From a checkpoint of a small mixture-of-experts model trained on Wikipedia.
Size: width 640, 147M parameters.
Training: a variant of Adam for the experts, 7223 steps.
Below are experts of layer 4 (counted from 0) of a mixture-of-experts language model. Rows are named router (the router's row for the expert) and show model dimensions 64-127. Each number is 128 + 24 x the weight over its row's rms, rounded and kept within 0 to 255.
After each expert's rows: "mostly gets" lists some tokens that are sent to it at least half of the time; "gets" lists some tokens that make up at least twice as much of what it gets as of all text. This comes from a sample of Wikipedia text that the model never trained on. Tokens count by the router's weight.

# expert 12
router [ 94 146 118 160 118 137 172 129  84 174 123 167 135 143 178 179 147 125 155 129 169 109 121 124 117 133 110  93 134 131 139 109 107 107 135 160 128 126 147 151 164 142 141 125 125 157 150 153 107 126 141 116  87 131 127 132 111 166 136 159 148  68 132 184]
mostly gets: "2", "1", "0", ")", " later", " first"
gets: "1", "2", "0", ")", "3", "4"

# expert 28
router [123 109 109 138 156 118  96 127  93 131 108  65 128 100 122 131 116 138 191 124 136 147 112 122 102 168 120 142  90 157 142 128  98  54 134 138 149 132 138 147 124 145  86 123 133 120 143 114 109 126 137 148 108 135  97 137 145 130 105 114 105 134 152 121]
mostly gets: " was", " were", " are", " is", " was a", " has been"
gets: " was", "\n\n", " is", " were", "\n", " are"

# expert 29
router [135 154 160 100 132 135 124 116 148 126 147 149 132 124 131 155  94 128 135 115 135 117 117 141 111  75 118 120 118 149 138 131 120 149  94 125  83 167 141 182 163 136  91 141  51 114  81 147  84 176 112 129 193 121 133 131 111 186 136 135 153 113 142 132]
mostly gets: " non", " original", "- In", "966", " end of the", "968"
gets: "4", "3", " in", "in", "6", "on"

# expert 5
router [135 128 163 121 146 132 139 135 135 102 145 161  86 148 180 131 141 144 127 147 114 125 127 119 104 125 101 141 145 163 167 156 144 139  97 138 110 131 161 125 150 107  98 109 123 153 144 117 113 144 136 122 128 164  90 156  98 110 164 150  99 128 157 140]
mostly gets: "100", "mathbf", "80", "88", "90", "91"
gets: "1", "6", "8", "3", "7", "0"

# expert 10
router [135 107 114 158 133 106 170 158 127 135 148  97 107 177 132  91 128 104 108 133 121 112  99 142 149 152 157 119 113 140  67 143 188 110 159 155 131 101 118 116 128 111 161 131 114 136 130 138 112 136  78 143 128 159 148 107 167 120 143 120 117 166 119 145]
mostly gets: "ş", "ez", "ö", "ze", "wich", "ș"
gets: "a", "i", "o", "e", "z", "h"

# expert 33
router [131 111 136 116 105 120 109 112 163 120 137 120  87 122  59 153 147 171 161 103  95 140 141 152  95 144 197 149  88 136 175 142 105 122 131 165 114 101 115  97 139 127 149 112 104 118 131 113 140 106 156 141 156 114 177 134 163 112 137 128 165  71 110  85]
mostly gets: ") is a", "| Party", "- Country:", "- Coordinates: ", " ===", "- • Total: "
gets: "\n", " =", "=", ")", "===", "=="

# expert 4
router [149 142 119 137 141 111 142  94 111 148 116 172 163 105 155 175 134 118 131 101 204 140 151 156 121 148 161 109  90 136 130  98 133 136  90 142 123 126 108 148 151  78 133 106 113 159 130 139 149 154 108 109 105 116 120 119  98 156 109 167 109  80 138 139]
mostly gets: ");", "- C", "\n", "- R", "    ", "°N "
gets: "\n", "| ", "-", " ", "- ", " |"

# expert 2
router [107 115  88 128 137 131  83  95 107 128 137 155 128  80 159 169 111 138 161  88 175 110 125 124 109 117 109 123  97 170 142  73 131 138  90 139 115 111 131 155 142  87 145 118 113 156 146 136 137 133 159 134 123 127 107 148 121 154  92 110 110 103 174 160]
mostly gets: " | ", " |  |", "; ", "|", ") | ", " |  | "
gets: " | ", "; ", " |", " ", "|", ") | "

# expert 17
router [125 112 130 135 137  94 167 142 102 166 112 149 104 101 165 168 124 149 131 151 159 153 130 162 104 146 145 139 103 159 108 161  88  96  91 162 147 121 150 121  95 139 118 151  96 158 125 164 144 131  68 111 140 135 116 123 128 149 156 151 114 113 131 127]
mostly gets: " as", " to the", " a", " as a", " the", " as the"
gets: " the", " as", " a", " to", " to the", " in the"

# expert 24
router [126 149 155  85 130 134  97 154 133 121 123 153 135 130 158 144 114 141 132  91 140 169 130 164  85 124 106 146 143  88  99 136 175 146 110 129 103 107 181  90  91 133 144 141 116 147 165 156 132 152 108 127  84 152 145 108 101 127 115 127 131 163 123 139]
mostly gets: "14", "13", " Red", "16", "15", " Paul"
gets: "10", "14", "11", "12", "16", "13"

# expert 0
router [183 114 138 202 130  89 161 173  97 156 128 176  74 117 169 173 145 147 113 156 133 131 147 154  51 153 147  98  97 174 140 158  74 173 107 103 111 114 151 104 132 129 137 153 146 153 140 144 144 168 135 123 103 116 136 123 117 146 142 142 108  93 124 164]
mostly gets: " and", " or", " &", ", and", " and ", " and the"
gets: " and", ",", ", and", " or", " to", ", "

# expert 1
router [165 120 146 166 170 118 136 147 108 177 109 142  92 124 168 163 138 117 154 109 152 137 127 115  77 146  98  73 123 136 127 129  82 133 145 114 141 120 149 134  89 149  97 133 121 153 130 134 115 144 119 104  83 104 108 124  92 148 165 126 132  87 139 204]
mostly gets: ", S", ",", ", M", ", C", ", B", ", G"
gets: ",", " D", " B", " A", " G", "."

# expert 15
router [123 134 106 120 130 147 168 131  99  94 128 104 174 141 124 154 121 137 136 127 155 157 119 101 136 113 136 122 160 118 138 118 116  95 119 119 142 135 138 139 116 126 141 186 172 143 118 132 185 130 120 170 147 107 107 149 144 181 131 125 132 122 132 115]
mostly gets: " that", " who", " which", " that the", ", which", ", but"
gets: " that", ", and", ", the", " which", ", which", " that the"

# expert 18
router [130 166 162 106 126 120 176 112 123 134 113 106 188 123 123 154 103 158 123 105 152 150 146 124 109 126 144 149 126 119 163  85 114  73 111 130 124 118 128 160 165  69 162 152 136 153 112 123  80 143  72 138 121  88 129 138 123 142 112 173 120  95 155 126]
mostly gets: "\n\n", "The", "\n", " This", " He", " The"
gets: "\n\n", "\n", " The", ".", "The", ", the"

# expert 31
router [125 151 121 131 115  95 169 138 108 154 131 144  98 129 144 157 147 145 168 109 164 116 124 145 102 135 114  93 102 158 137  96 138 112 103 141  98 113 122 155 147  99 152 137 118 156 160 129 112 120 130 121  90 102 129 129 106 181 102 147 151 133 112 147]
mostly gets: "2", "1", "3", "4", "s | "
gets: "1", "2", "3", "4", " |", "5"

# expert 9
router [118 134 148 104 146 155 139 153  85 168 119 114 132 190  74 123 147 111 148 111  98  89 122 158 160 140 132 105 102 128 117 138 121 123 143 165 173 104 132  99 123 119 148 114 144 154 132 142 129 109 109 122  78 138 138 138 130 117 138 148 137 119 121 147]
mostly gets: "s.", ").", "es.", "er.", "ia.", "S."
gets: ".", "s", "s.", ").", ")", "a."

# expert 6
router [111 157 114 158 104 131 149 156  70 107 141 155 172 101 200 137 144 145 106 114 148 156 140 129  97 142 115 115 110 175 131 137 126 126 155 103 107 155 134 127 133 153 158 142 108 137 120 127 118 118 139 119 107 123  70 141 118 160  87  90 140 125 134 156]
mostly gets: " (C", "-c", " (T", " (L", " been", " / ("
gets: "–", " (", "-", " a", "'s", " an"

# expert 38
router [170 127 172 151 134 104 145 133  80 143  94 130 144 103 137 164 147 125 130 114 163 163 140 124  70 135  97 116 134 147  89 138 122 115 118 126  87 147 145 129  62 167 156 148 118 166 101 152 122 105 161 103 109 174  85 124 150 123 159 109 116 109  96 106]
mostly gets: " of", " of the", " on", " of ", " for", "ed the"
gets: " of", " of the", " in", " for", " of ", " in the"